Below are experts of layer 7 (counted from 0) of a mixture-of-experts language model. Rows are named router (the router's row for the expert), down (a neuron's output weights, with its number) and show model dimensions 128-255. Each number is 500 + 50 x the weight over its row's rms, rounded and kept within 0 to 999. Numbers have three digits each.
Before each expert's rows: a language model's description of what the expert responds to. This comes from a sample of Wikipedia text that the model never trained on.

# expert 3
What it handles: Mid-word fragments after hyphens. Word pieces inside words, often right after a hyphen, a prefix or an opening parenthesis, e.g. non-resonant, alcohol-related, (ISA.
router:441577513440472647545493521479516538513517505482500436533527524514508546504489424566505444499488532555532509585462431498521430540497519479529462489375475513490535621504460430526505541428497488510454503463517447455516439503502632563543516539505459553521549501473551451432524480497442493529540538486538452438499464544477544509500484415426407517441519469473524413507447533527564434472456
down2:490582578445454478461488500540467496471440512459568626543524554532496433450574467528506419498538501525520438516486492513511479519518434498541469476474570467502516567476538636408417567525549402432428605481471510482544485392483488585541513456483453533458450561486492443542583491632450517549495547472489450425552378452604415545552513525514453496461466513531581526488410545411490522512489
down3:541568423463459540539484528455494577587456482519487478572445468538484542610545518557456514498453554532518474578427483424584401434538483561500518512546544415418447520493493403573400480520555490571532557454473488539568507587489523593471414430548430527418530423474590477495563578594428461523518481537476561477481463471505505489482442515520538533487401544532516443499527496444572540474568
down4:525483526469497455544583525469532445445541553504408565482432574490541516512515493621535491504520538500639510525581465534539453467472479487531515546408536556501512585512563550524605468539533542504499457473489537561558410516584523518451481425504471511461477426544522500525461573560461542510478462597443482420555431525495447423506539465514540506521437554497495561548537532523551525494513
down5:561538393495520476561480483573556498499503521398478432456488487513645503495489516449507478413519512508482566540487537538499474502425549597553415480507444531414501518521462479549440520525494511452504477478528567567532505580518455502523371457608513484496447489493392581531523515506508465502554503551545473561492545387573420527459448503450523611544541522534508470561570509549543561504483
down6:530504477540525550533430549484507478550407537575486576488436554530555494546516565516517406493594425476456612533453516455502519464483541453538516491517432449416488510370451452528527490484488540523433441396567458541593572457549509444494589417432507454563466583538473481474467446478587447478525472494521468575446491464559514505442473412519575507517436464626556512452495474507436491522543
down7:522494493559496402537350492580441447534532549477508473546465467524477551531481485476468448549505573500444461532481493487466412501507457482495462458614466591454503414566526535447452539537521430537498526473356480490417506504584512533516442461492417529433499465452564538522540492485541589429480506483624551488455553448549490471462488589461427474558426492504450513562460480525534469567522
down8:506501490489369447448416571532487534543382525538477571557464470508487430480458471476496452524516465504516470522425509501475478556538437496415561550528524536503482459560431518511435477425569585442407531476453467514493562498373491543470582396539501447467551498447465532453478552489481548482526535546489432467455491516574567494492550520525617525526536429507475580466527527649506431569469
down9:523525495477520515567529506586625440467567526544527451645544517379453480443479574534479491431572514543527484532559392421503502469558492423429566448481467469487460547512565455525545506649581479557580456585493458557526520536525510596511532503539503548505535389581580484454459564561435526530473509408509487419564424568547515515501599507543571483494456480525571500547429482402500450464583
down10:491543569511457392512558475533436526512490553469538571476533527489565558456475508497522486427421580539434536486460503508596437554524511470441492605514572517557518499470492451564517493461518405525459504474505498508522524463481522523426491477543490487462617545530587452435475610555457458452537509461453466527617564452434504510463574488510538457533505528567459493584472421476526481518619
down11:586538530432461476429465468494513393495481482581515521507517536466424577507480481450596442561439500454482493476604467452443557528545433490430554543427489504504481499526545507474563384457459465538479522539538429508519492606484616612492549425438488476516573522472488457461432536498545508504481486526498446506512508550440593534568577566528529508567447488496464461474474478519494412610531
down12:513462505405462474551522493543556428510584572580487522510523544406459598497568485436422512563524511552503510469592427460453489474536497467521519438479517401532550576555451411563551454488429501435522467533528473546433559497548536532507470532563459502447506567417477493514471582627382527490391549559615447473516463544532549523532509496545509460481491461466577438475460417450505433537555
down13:511524464504473400496485497484405529427510506450472484600452475587405418496425434436490463532501486518479516482584550535471480507554505548500482437490513579585430446476521524457495447441616462524490468554403498467505370506561460434522461458473376532511504509542435508586469445417536580450430508623524518551502559406539549485401473572553451506549495502460452498550536484612538447488446
down14:471447433488437528465476528489596539556524452494547433504462468474536479609495564582508526500506492521486533535527431538482489592483542559494504538575437500554574480435549465551557483522547456549488447569465507497496482515423436561507502518538547532500555517425487486507524390441532516480503514465537556520565512478565554521489407501524485481507451458623546494431508584564617453521437
down15:512494473450465581494382531492528511447516432521487489534577555453436451457521512508576494526588497495442462602452465418512549583580506552524506581490505590442472579466497581540436512561502438398500492567495546564459406570507527455524544483537551608587429502486499501514458505477528521460415489469489499469511535548620460460488475496585485384501462419472529583424473502569438517556489
down16:453427504572613505488438445546526607563479554533497505522536491530504487491496485546446523460456451506518588483425551470522521476497488573550502451485480496484553526521523437468507528513586545480527560511453504541525460560549498557551467565509492516455549497518511482537546392539552563453585512443534458514564439435554538491462458478562517560411487463522507640537542486453489538547508
down17:517548466503421528497547517480474531498362496390553526465522485451400547465545520513486492472429578505488574568506557535469600440509512420547467435547486467543539386477545424562464512378514504490521469482396461426550426457470428498450501460443439481543478411466546461466505552511401519512529369568466502555480579397551607362579411471596525525514508462528529507474554463522522561446554
down18:493504504532460407494506417528446410485493421507472529473471533515478502417453482461533463518455542523539524520517514539476467492442506440489469545451469582562573538440576562442413464491535433511400393635473463494520359478478408537455548449495448440599387449540490470535490527398498541480474484496531485439457524511571594467511523411575498564474530477570480533495486527491420496496512
down19:389513530537500478454496564485512556552519472526564640486522478526478587420446526540545512418483492626430540470458473543515497443513471544624418486511559565536445501516537507475543525462467484419479502525412529438423552462464417491471555520497489502471535448495479523464499481560446598473465564492464487430517568500566485472590540473433576473530591489506581487444507485541550511483570
down20:509504505484468524466490466478536563485543528442446410434415515457428411592491445428484602571467562494552486532554439543575480488558536524529535481636500596539438482481508516491493424491593371552520469536488578521482471534551560394552550424457441456496467415547557583484441537482491564469468498585531450461581536407505421490466501499510444537501558521529453469514483495482593547492423
down21:547403417419496559486502506569550602484482528503467540619497456439501469493447433398435430507498499503450466470523476510509483523479568511498494571453439474533455538560537447520526496487522448474503560480493503480490476471534455479479328591494520457442558585523588455488535513518488538506504555558604514471493520588409466486500377453528406600412501529561503493505518460466497415473439
down22:525497455437554495623468520594488487507513480424465442555494530452522519528405439511577478577512527675475554501544481504467502433414470469473473480495557431528485520529475490420487565497651535525535555536443431513543531429448490583587504439549437499575565533457490503449445500494467530491459526502471457475558460462563515514468469405491518544523452426423542501524569481515427467573466
down23:522529580467468484462440541485401528548439518486536491552569420512570508494425501501481515615560550545462608487554580467503600470592613499485561514455456521565538475554515460501484514416493499524458508573501527391520545506461507500417598473466441467560502498487532361408468495525506483442539536576603520511548447501560489546450474500508554486447536445557476517460547467507606510576366
down24:548546454582447583504477546476557549489542475523495521431459421464486573574514542408603453503460524452473444454507485545465500400468555548497525531465527533567520513431483432518563534502495462476460524443527487484517478512495502571619514483545490557504605476550515458525496367422539443556463462512416573615502516492456528525504467540445440505532425461545498641428521638577513503523519
down25:571495480491452474581517530556505483487507463529490562491491497496538421476468480498468528518534497552528559524490504564425497531480462458512428456541529509515497546558509576467405441579492441522464454480470571415542416439460505530470564520510499501471493527395456505489417484506500502545612454415544478497619540500569580469486460346406617473463487497488618384515520480464526484570473
down26:503493417472464457528548470499565534511469544487471551502465436469421382562543494668432511454536431458525491539433577504526521484509481506474502491473495497540450479493440505546509427497504492429529556529490469467510450548533512505621509481527444543505526510505557441551491603582483485500517500586430546556515577449441519526451522447630509479452457545519427640483529527476386524519526
down27:482494428544481522529587565452554476441496467525465536547545520510553569494495487534475464484440568472552530476468557551463502457559554525571452617477515463532539497543547465466449364427533472462471548547434528573459463510564485465508575517421517530495525455552535525467385447478408494480492542509537538495550492491531488506454467534507510537560535458551527411504484577554542460523559
down28:587545504500500524551480474465486541458565540455429502528564575473495539437524454577510443554489532424462441482485560458407465545522598449567569563456550517477463556434467508546503539570569503397440531437414515560549460438552682509585581461450504608549457555526555485484484472486499475473524530531508607409446533539497426615450424450520460500451388485455466622437460521524452551540544
down29:471498481491570453510430453645541568489556540525398435546556491546437546477483528464524416506522587539490505453544378558535565449519539374494529431579435543642449449451538410552522495425544552545557531508510450464457511435458471516556396516532424525494429490538539588411433473505488474461478581499558561404535473539592481398534427483500472541460498487514541572510460488504453466438554
down30:433461503540509597522491512511488602430527574456461512504515446510467435484512451433441511509465514538474525473491559531445462481422456476514469479486525536453477604485515609484450509442477451462494476550535450455466293506453515576513404434455473570552389459531436407523432516517561641500518506464413451466475490550511550521465548374497595598495620459642507510485433482501507470517600
down31:530589520534408462488519512623578547388557564476489472432488570467470494494651543562527430558477594464474494676499516508518442540465478577508496578510490472452494516531520510559468535496508592472447532477528567471552533519487592485513498412502476607539504511511521437459506462573414532470515594503517490457521491423545482471456547445484519456560494450576558601571460522497519511514530
down32:577450463509590515588515501538456512438469506503448502523542504437628470577426537453601540502600553517464542519536485585444521545553464513527488524399477469486542542500486527479414433556488417458564536471474508514452507543587518523512419500613450538603520567598508528516542490590483529535601439443597506515485526569530459536508406562516389565481478471505460523460492513454425529470501
down33:431516466490415548465456493417426514571497409473527504515455447588506503492459499527433576505471474459462442459471534550541469636516514562511482533461534496581534535487459509486520476518523397442422459526525529474481460526513396434500496506554467427493506508453446523523508476480494543481592510539519449583478469516597518443535380442475522590608567494496423475400545488514524417428494
down34:527545573482444470498475556506462450479523439413453513492482552474488512497486552485458499414394506517512579488537523441566450521512566548534443583606541590503467523503574536575595519508519518558526562461503530516439554566565527503510514467586577497524495476549536522445499556572431510510595519487475496471505587568525455544542570461527516471518521527536486534510600529399547500449488
down35:506481624434496532504575462520438498457559476473570477560400473546452505524541512451442556360463573536502528411606541531492389444526500447545484479511521536483516511474504453489415522458439574511563492499446538499480507440458471439510460554459519480492517448519419479442554396417441452493576421455433498535587561537469485585496580466440535485545469532502498481491522496485506515518524
down36:460439494632558490514488421469463604497459434577542546524459510507514461433464496496440504587505469593534476503449553452564462612540472485476440517435442560487553445494535461480480490434499473532499534558458466473486554548461443546526487567592449578476590421477446539487581371530530400445519518473412467553509495472528531502459452515403572532487570445488563599489383506548438506524549

# expert 32
What it handles: Month names, spaces. Month names before day and year in dates, such as December 16, April 20, Born: October, plus spaces before numbers in tables.
router:487433485488499495551580503590529521553375440500499590463460536406468445480479466533532530540454552588552502588482438457471442495463531501453518537410527450488518454577508398541501400442463640459457414492508497497530511533466514469487513522490489554540568449478521572529556495528442389476541388451518541473454424510568544457503571501499443499595490421452517531474471520534566442472525
down0:553461552503475433406501475504476488501534470395494492531494535514471538515503490443509445598411571529539516518508500490510446489531598488599504482593527483482512431449524462533502534527569559440578559423369532492557570481419587520481605500579496480573567488500537460515497501525466606471465441463484548473607392507514466557560445378487479601440568496476440506439526526543585437546444
down1:532508555495461524443572568382508424536462433477461454505484479588577533474470502483474418480461577455473512453466590417378483515569576537468607526480456584524485493451527489441465512463497477550470550434482396527526454456368426466540526480508500524513570520463603489510491526602425508486497602487528555507521526483549621511606479470492422504466563475468457465488467576526545503558453
down2:536472419517439450455452480561516450478472534526521464530490541516560469525488546469524585432461507473473562586498518543506482448487534472505523478380485409520502461522601389524563476472555499458538462492549467358559423538425498494506462490502466505536516507540468407420488423444420473643514519533415463604473560534433579502466493576527629474482547459615491434432511460473462493445470
down3:555529470498499494492469441542499526522504430517568619540437451429520523450536518541498482450472471551481549517494509552412448504443474582491534462486459469448487369502524504499420509483557514403427457439538498528521593540468509483473540463515554436494543457576469518573436458524457486491589381440468585498470422527560566482542554459393606467550470404511511497551474440500514503394478
down4:394443567451518479440488513498471519540581512472551463504573465505535592507408558484600525452426592457498562481508481501547478470491549385548520429501504506590549549473428467535543488480516485437436488430494545447484456499554627519564557402492538358569437499470480537475540519500540469469470516409507540576471539594465487520511489499458521478482473499483528517407482400561575540528559
down5:578506519444583445523647527516497474566426519460533437551457458578465499617380633577455551549481485507513459421496597436534431459478479501569504469555581539469544466540480596551387498500477479560585468493559570471528521489557494512544555506402503454480479466464531515543501557478555444528454477462454452491565403488480444585451508448481524572507455509519534508476441453525471604591528
down6:567538543506469436451495525515467485455495529556467470515446588624427437562457573456408519488468555431542512551505500426517433467512558540505598464459467505543431509503475511483401451414551473467525539394499485453456502554450509493528491431459465479508479461450519470496407559468492459551439496531470479583542520525432574507491493542559536484445555552566433388472440463540486494489443
down7:589427497510493503469582521526433519505420518519547496475481515475540514468493529611581514566472430571540515495557540537463473559411494506536530446490518439463429470575534527570461503465502414495442420585522529443510473429512425491622539451477509463551514504508476503428484517534535530524477450469579487466440511556495428596497575479585467495462573530506473567578447402428517542432549
down8:517555495449507530533501457531484582499596467579527562532547404434547584535391514532554549542483540439549508403487446459497518447481561409545600430431450406531543429421463466499519468527514539440454472461491452451510452478439488549515501508460561492546414538488474488548414416466487534545526450383513579483525454500510502542494445457420363534537589507457508476467558472567524433516471
down9:479492468454486414461484428609443528538457500503541600510493492435460636491545489573500515472486530527616578504581418484470513472505417548570531516540517511453534462524567540518478500502458560490416452485538464522508544555492502407421613462516477431520549456477462532467542422554506392450518311424419601540531448537554517496559527514438567454518451564473539515526432404435493479413499
down10:447481515537543430531574502521509487508501527483533461550536594512551556613452567539480590491505533503551459451429479484569485457544479489540578553521557498537558479527473507498453507487416544527547445484597580495450464402501499504522525498510562592440491508369500574504559467446544419508465516552373443530559479521488372535488529513366509551501441483507517516530398505457471492569590
down11:466515526607487550526517532475534494425497584459467474447480498458459658495457571523468447456509602451466535494364561510542523547454519507492519475368554477432519427525464431466503523513449502408450476540449467518452475474567456511473515584516423480473522481490545510561465562538496466579482432539503516413392577495518532444537492512486412533491515489518458489544545568592448527590542
down12:461440506461500483484514473576509591460524569430513465469497488446539496511411490548530592493508497564585561423498443540457356511466568497592554516537591481493471497462493476522529512615584524545519492580373541503422441539401510464505595576460574565480527442475543542455563497515478496383424476471486566523520433462448527565501474449466518619544471488508512559487490463468573349452540
down13:535560487547460477545462461528501498506521502511528519552477502456623543493506448398554479536497497532360492545444514518560499524477574544544513490455446471454511518486481520540501505558518464461488512452539367426462444463473510507470608545596545528544600520449553427492501514499394452563485488458460414559480480457524459392441542471449565462529543499498497525549512520475658475509479
down14:435560529397497435561489538464449459507563502515558465533466530434606531526482540426557539477467507489490582530471519553531454557461583416550448457452429458454566516531496565460431495558514497509546561385498424465537454499465598500489478450488630498519470537461568540622460504520482466551492540480550464587559490522539496478512508450425539542638478504483550508512466482579551585479513
down15:512477521419541360552472563514503455481523391592507583567500536408532569471556528530546512480443427488528538467480433484525474565487507458468479553415451447432417533519477589445490556450451478501537475541533492488468518520437512448450528540563619516540587548551495483631491518574442572426509487548498489561474529511577517441515544574449559456560417507488539465574532496502532513480543
down16:558574451445510437484483437530498559512473496477496459488531551430578478456588453503527543536509572556449596547426525537482526543515411576431524563532518514525533394555511483414466473536497444467554506603494457515503517523424449412484619550449502512548580427492538482493576498480444538475479448491426419471474589488491453456467542529473471556393535474446446603497447587442494600472498
down17:557451486505451407521535442561492483451472474495585544537550505424521535440510553571466539514450576537575535450534442520446443429479555542505532566474528438496471456459470523482530471559556511479514524543514473484446532554400480462437552489503577550576471415509512563565453425441434413454551505446471518534575405532566536511552496486428476470573424487467539472506515464494583529375508
down18:439532456480447542572489471524501535487502476562482527452456449555506588509480479582465566443536542502491509542551484415517547577538434483505548555467463487493546552493531464558531489480488560497369518512487468493474662447516558530525512445559477495482593510561573455500537529503566491519494449465510592546525570522401526488496456503527532532489528477482464563492403577546433405556461
down19:437512525504489499539416555519519492441521544474472527472408557473386463496497529470432492459424450524533615596474490588550430577395574527505522471470533453428472491481483461523468503459520565490500454507524596468460566511462549503512538517440521547521452537505481561559429442478544437468397484541545472417560444581516468508497476501478504432558428485457483421512559573510497416494476
down20:594458403465491500474503481470467443547446490473556508491463566490430477556465524469475554525534523529456514532421561520534523482426402460400483459407538474455517512467594478540566435489530548538518487543530460414500479544481496457467493555571555521500452474600619515568542525500472460483535554442427438511525498570504554547432433427499561514448539444489440504410503494438553555419490
down21:594505598491453556564590415485423560526485506472571448434460525524413546508505487508470691509425530437533518488532342458585593480440557465443468481456511532481531505491368462533490566534513474541475531541538490483538545487434517546467482569375552482527419455524558502509505463516464455527582446510565544548486550521496519513530420508390479523501461452480447478451533547522484496597483
down22:517360480468572399499551489505496465534503517482523492538470569460463528536480488528504427557489509477566532483541504476505378522457484592565453520542538451429485444458413499486471557560534479533636476506533517507525554534464543498487478517450584527550585439554597556500520474510505483497465461506510444547545325500473440536591480525480461547546451443472576518532508454408510431436510
down23:523579484577493496508520484632504497440556462510558489452579579495588485402496538546409594508490553472513569490528551567452537505451570483491609452439546443574533452549563464576465482496508499440441487413442537504528393511453458479475473435432496454455425474480463435555446458361425458552520495444455550541464582592514531537528443502502496514537501567548522480380469451469482516421486
down24:498532442478430510525428463527486510475503457535524478500525438512452548465491449531459568434517558518541545515543487447501505578508445518446582548432477559463524522527521438547521492507528577483385518545501437457440651447559494418515503468520500459540543498548554532498447481508577475482561401486437596532510554506404561409485399492520590558490472387459431590493541535486457467485488
down25:541451522451529462469455488436515531480549458558511550507530465547396491566483525430428430459513383456484539544439522577587530562459390456469456526477430538470535417483434456465472472540410509535532544495559450409501568543431505491494498527492452551483580483487622552497571522539438562497448504427457472550453481491425619447534449465554483530469450461529511524395439527527510564505436
down26:547471448594474539436449442642466544493555505540534507523578582519590477481654541557487496553512520512540525500515532543400521517417504562492519470462459515497571481512504475494463504497483461473514499433521554546553469552390438402505515439534462496551519514417467467507450456366463485470480524405433506585537613566471472479521516463564507482503521532530518454422465458490478603413489
down27:539514530433591485537606509562445374530386569449512434584527551588489527557396631533464525525495555445556465503502552416575472448466444470491494444479553474490530474494470508474463476484465504585598449501615549455532535493532467538524555471450577520480511472507592526509535613432533460559435546468528422515557434493468440534524437465402488574519444441524487527462461439464466580580551
down28:532579430457556580570438520574540459506592443494592532566556443552577529418482511491506509455408539386549477485554469510534563455442508461570471473484443461469463510447498550480597499515466398454529505617492455423516402615512467625491486444555620505546462507517518531548464470460509534599464547431445501470497396512523476563540473510394510555530508479418536507502439505462551547546476
down29:510435510495507498491479510535464536392507495525442449425489535438531537470501511481516488429375526594493557478562467565488499531543511477583478616548562503559436510480379467508524503429456524501530460509529467481489501441423566498447462507334458489574510473478544536518506441559418511462416562546473519493546574588507474463481428514560541501486427417477512531472446531541486411550583
down30:566626488510531457542449544540495495520535556552469582479442489557585567510495478471482583419493364580544534509578455522471445613491520488515537527496438500466404530412567423589402532564544556521510460494489448523505495559425571583526562529438488458534504605576558495515519437490568502472494543499443579495455547469471491521561645458425534453394621494481474404542523425465536538483473
down31:502484513588459551469449415597513479524500613460485390532547527474496545537442375428384537518506515454497501576427509487486504477492446485516507503491473491512531424525576470431493493501461517453512542597486496481521525520575438394486544505473447520471539536509521607524565519508533537589425432487482495505341590497499518464481500491519427490491445571487448514580545517551529566520542
down32:563503459478526427560534463588510544464510417543593569472516537443534588406521473642610540530493495511585508529530460513424516473518488516562499537498540446490480499532470539468515515590483563435465469507533468520513544521442471520459487529503550529505519430534506501536503406578477443546590456475387529562584376462613514515520573505427497408563493545474528528540441496540579528425476
down33:525521498513484535607497446531525440456530493462443504561604541440499500448553453564541596533453473514416535452515546548527551480554447512488502483427528558549534468472448504588502513497402457453476501491524483428535393370566499553433465495473494548520472551507517383538505442528450497578552505530430475542467598518541526457485473558398506520430511520518482498494487480461472435624560
down34:540514586551367470503470645472485559413506543417510470565480530451495534410527504492507405484606473513496540485497556486489503611502611568461545519466557485476448444441475480483486480459581571458549522534463526596491514481483537546535529438539473538528590453428521375536466446495485463502455441513539533509455479510494477466487436466525510551460515421538562492535475589454455381481497

# expert 25
What it handles: Adjectives and suffixes. Adjective endings and attributive words after articles, such as non-Jew(ish), pain(ful), jud(icial), American, new, public, and possessive 's.
router:476549455423434521477500407554477501522463554502589435455564502570539476553605532565473447521538541449554518478388576503531451540526490503505536429503517524588480535511529425477475515522495486530586510520532539485477405563549478538380612518514474533482528428479587464473499430465507435492450564466517467520564567538426553478506564573529471438558554526438509440550553588400457483588414
down0:545571465377494449509524536463490552555450443591512567645483495493525508437468501495474554590524540458505468459454560543405439469415478461427503522504555455479595511481425483448511442483595501463477575480531473554526526525479504476508588523501475480598497557461472421381499506479531577481497510532594458539450595471467471485554512531475519450410562527499535509467483502437503466534418
down1:521480468528429511511533503545417499493456509541518584468456568592504507585612490546526439444472481542528563509516493526544535504543455465440556460579493497458512469474643397398526437429535536451502459484469537443483530591488447483444492431555418569435504533440481545525410506463475493527461563533412615493569610488488526530464531429424501508489547580546573461508473506515480481529548
down2:505548374472436550440445433557494528530547565511456492642569531526612574465480492571531530503456598468452534565480526492519449608464452432433521575548537443443375484554557500429535464595545523385483495493551496510464500571481549521423610414467490551521543531504419525527437495446514511447491495613475448523428518504565450461485521471420540493619449489504505556499431536409525438541490
down3:542527482511489514503544411437564385536535474454475513541437422517487435496590527489449512567472542523483477475564481552523465467553573529470502483431642550594535504547479501450474474496548507509506447523575484546395404471403386525501456631485559442615480494443555562499503382519515494452486495433486519415464470528510515482503560604533457499398494459458509544528564538512433473527484
down4:511474515526422481503556536574444528519472437433538575479444499484482547555474470416550457486421497567593507495489476574548465555557464467403550506452536550552491459589573483394489512569438531523504560538528528420477501496523469478553533499531537510403479515501599594455479421420501490454473474492402442486559543569568547518484520496514524596550367473525519493459396450472554434459513
down5:588567453491527497519521530496448486507476561521598546459462568578537600420429498465470471540494527474483527486399546515486382472498485503551535515507569466569471384474470529430515457568588482541534517460501513457456472459380398462455454506397506507467570506549505484440496412463440560518532544408433429458562423512517541557532536483497467531549463649555485551422563453475441410433461
down6:520556518486437494563455462518436588570473521475541408564522489465579538438462551596494455460468485540505512568576474582591521503560508531508606542448484500539446526493518464407516498495559449587575537598546569558482528545475416550427571506518493524457480477454468508445428534486391479503490504595510499550602418509464463479549411438526498600472429549442485517508554502453444499471508
down7:520521485472405662435473524477554519521489443523457541600516560470435512496499392471472457505421492538444520519435457442483455530465501512456513504558448688515583488530508443471526420441553464544514482479501428408512635489490547597461519556572442516584550536564487548512554442553532441477529422545568515445429522511478486487493454478401445402462503518473559515491503473485510497566483
down8:435557542448464546565533501591506556514531483452555511538414378498525464507521522397449436525378520511498512435459527528488519535492493425454431532450580525467464456442446470489441482468587506573594600568573500559506523485473565519507561533617543542469511472533537497591408535606502437537404489517442364578526504532508562474579433476565474457474445494556476520525478508405473527496502
down9:545470532429442454535493481455434460492524487575490529473515507482410446527510544474388449526516502487529449461471480410356510431487461535507519472477635447575538489536435517495393544587454408538510554448520553514464432458519422463505411530481522489523541501532448445570508597420571572507452512493550542476449477475470505488560509560516525443440492541532509477485461485583472450415458
down10:477514507446574466496516546555401544513414541508465494447528492561436513531511485468516494514547498463486472432463512514440409457525471522577468466468575503621498470519518502583475561523542558585508584464565470519506539581475554484421532563506530462495571473438513544471610584429468407541606542481589419536452474474477386467536553520553482488396537556513475508506570607491578521557427
down11:469533452601479533483482491447491544580443572522543467469567475479486469570438508582585458545547481515459559514563411411509483458511516464511580426478449516557561539419487501604462474577502453551556468542501487481482483570436446517526465606424642508494430483495501520521436476407447506475460522468617478484503446574459551513520465431387535573407511512455579496450566441488442533461567
down12:483505528472543487555543519554380456466462474486506512473534456555443444398492498501519502491484573539582480455562471634515505494614486490517463455470518523623474521598472429428525514564519510542597546515522517466457597559465469461543554469539441546490513470479560499393458482518459587416562474512522449490474540461519468477457484621420484471446518498508483461462501533481506487559547
down13:460440450544531459458554513567440471526474474507494525555489527512493500497510431469448508482419503614519601504478492399462363523503532513472617541569442531493524426409550458417435472569538521473508527463419475373454521484389457566502424513510437549395523502485430577553474509457478412504505547488423527456517564423557456518392461462436488416455521593417519532520471488620542408464603
down14:485570489563555506519516432532440493529533485572470556432612612469579405569440499497480579474482603589569374471439546519426429512575496494474626484519456508486412550544520487427501550557545522507481477474585515465490552505457453461473531523481495555521496452469624484442501634479490415489465547447514500502479658493557437400457510611517487422498468513427495506465469532429396489454476
down15:554466457517474544486495485423487541431464459541552512509453590363555385498507458539565511585540512507522516536466528509469522539490505433538539458517517377487526620499556602433525514480475516547510514475486445561501411428619563509474566482465382510499510557370497512505532659492515555467476541439516486405538468484535526585550546478469487488539472500429534553496491422408432567571477
down16:471491434484537460445498424542472508437603517523578546510524497428478448492539460521532526528518551505641547561544504500521471485520485488613439510560514426510590562515450410458577429604539546569512473412562508510585525556437459512456595541429501539522505509498477521518483558499532558424510522502431501468541464554510461614430528524494458443511560472536541484496523507520485472477462
down17:490545458478536458493580442559541418495551543497531553570512418534459546437416509501430467495424534531416500469570530554532436472476554474529489529494548555479518548539512476450489392498480515485445489511597460489529577517483491491514509573541474470587507474540512497457545387491450417519490488465520470431369531499557464483599561511443337488398487507512499485530420525389528495479526
down18:537388593566512486515559476469433539496448573506551449434584579546483421552501510572450475529532504464425430471386536498376453489470427483481504463547550465443514510490463494460446510532460527577550481535441577488477355474460487437489463638439482479467496464512467478420531648382494468576464422435469583504489682477517506590600488501503518598455506576497480482376570478464415510528469
down19:461414480572534473456451578466487528509540534555435416583473445508486526545581513477527538496527497450503541436563571504422485489586505581586427562555484432540528390547518499490503522465536544588518527414620622522526456532570440471485459478462527483574555524430516565506552506644544382458460503502549453472523448472419495469414552542484458478402441484518474446460484503546574463467518
down20:484566491512561542590433582537477423500561477487504547434532488474484478433617530540529537559499546524528534448490504538499482523545536479475469516542402527489588618506505469493455533601581470557660417472502406493526474485566499502529507492605570546513538519509482523438500530452411556461568438442540512475432522596435465562499505545303530499539513535594482448505444530553458563474453
down21:435496522513583495417484613450439466495611505475485504457604444514487484559504552589529416551551524492490464476497522438395450533541481501564400414510499493493460526496446458415437556570436500522496458434500518528555559540445527302508493515463546519538468484563470568475507590457570470527513477524529507499510474464429523511480545492536370534520445401447483502374622433666514552475511
down22:528506517500536478608502460614426482485587552542552471565546470426489462444466478456580486489476491492563450505487559573422496457672424527417524490524538482556543559449534513616604470422509396452470529622574419416440558434503480499456448402545488545516507496438550423425494468598475529453446500511465558436520604566463472518497560467446535401474583562569457482584544477455395507537438
down23:475516538514496481488595506591418568518460548535584484506407609400543409455447496559460517464427541407497463461474505627489588496533466536503518483500549379470440383525507469508565529546513584560575573473555517616461509470435572456413525502470478548510544480563572506461519527447441468565479426474443523567504541570584479472560448493568489509461497469533451473425454583362517502510493
down24:493592483511523513572525499572482516469481495460498534459509507546506558405545539472451529491464519477457516393590502572557466484569522454462502595479570558428486537536475566561450405503431550474505532512544470486599518506383554513497536525449525410520489502495499552416480454480453560486587465513447490502450434519572479478610549500520503451515497518520546509503346480506460518459476
down25:503523510514490541488439541533444465502653421556529492489539545503511416467497501576596453550499570464593377484479510492532473454534536567510487534546543336567517521574532453426498519573558505609599404450624527513529551553544479438495522478518533567514595582477470590434526544531445496579492491535512483491414486491457485569519601604417433481540410406479559472562482509480456545482406
down26:538522540550511460510521490463430589525474574485508431452472589475493467478492455562541518550487462563442487546467524589505553517513481421546488518541494452468527517513463588460458512470483594566505543493514499636497473428486493458441455541450554561523541456458611468442475606468487510514478566424507464467546531469540511541594616535556488571502494509440471520508463530469391564599412
down27:510504371448551455551476463528437459441506495474514562421534480480596473458508508476467445569478490473497505414474573542397445535479514409415523455431508529550558533521451566530479544558421495509555535524562413510517512483523570358556390496556490527470526456495441393546560512450507559582533498474575477428432639533478448508433576557470510509484497460511471468459386533534475518416500
down28:514525482395502491526480555500427492551447474535436383458565509498437465431557457477451475441484470580523464614516522529477431556482542496524555480437470561529474602477536486546439611419537526547503420578461428452501540485357503483483517481462470497554524496467501533576481563446513398492576450485509544540590628461522506481479534489530448496531455538421463517494499520527467483434507
down29:521512626519522539497497628529381513563448537514489480408493499565367536572526514542448435532563593496514532495460506458421486514483539537489466464597598475441456442478563565495408485386518570517489488412503542574448504401542559439511477554458476494601565557528493554526440584508523507559495514500478538512445552525515495488491432540609406455473455559512543543629575516526478438480481
down30:515516488395434507490538456499485455483465482569544468490492585483571512530466448472503476544487596470505524455460573579469507512486459541453492464498537421534524540558484571428557611569562490490530591557447545489460509466409474472440498546539501499538536441436522338401621559341403527483508496508478469409562557534540385513567526545510483543531497456513534544390541580430512493483496
down31:472571432519495464498491510459520558438623551557494440556550373397511514499542383597561508554496506401486519579499525518600530455523493485600543497562454507553534535521545509531565491639506571625472460507593487505482506514487491528521614570449532533587552541479546471534440561465511523488446409524487487459543609571461410573485604446431539497521479469533440491448539518482420443500607
down32:508556570545491462522430582555487501504490550476491478405560579517457413501566428581545492499511501537554467547508579485536479552489517465483567525544470439472454606484497519481392428525469591532431475537530501588527515478426421480471429529447569578525558419399546394465532599430526470531484521508531444461486557547515517559496588540522570487415468565516516535553500464472455554501444
down33:520487566473421427469485467529482494461484640429513507485504464576562456469555472558451558449529576438482484418501559496495465590490471512507476546448565447495401626535564510533537456462461543482476566516505484570438500533401541542493514433535472554473537527434522428486475574476422429491530468568443501443440655471471445425575584480510485455526444498474483560488461556414482497448537
down34:437412432548547381615570531570430405517535460453589495501488421562467484567454406607524523468538417520516589520589519440489472452569576584483487464487446525593357548474566444504391560563528466504536528534545509509517532576523494465545503527531467579431480555418478551535435528524438467429541548500527450421484606558475444498445523562434466459461526571497529470558503494533568544453549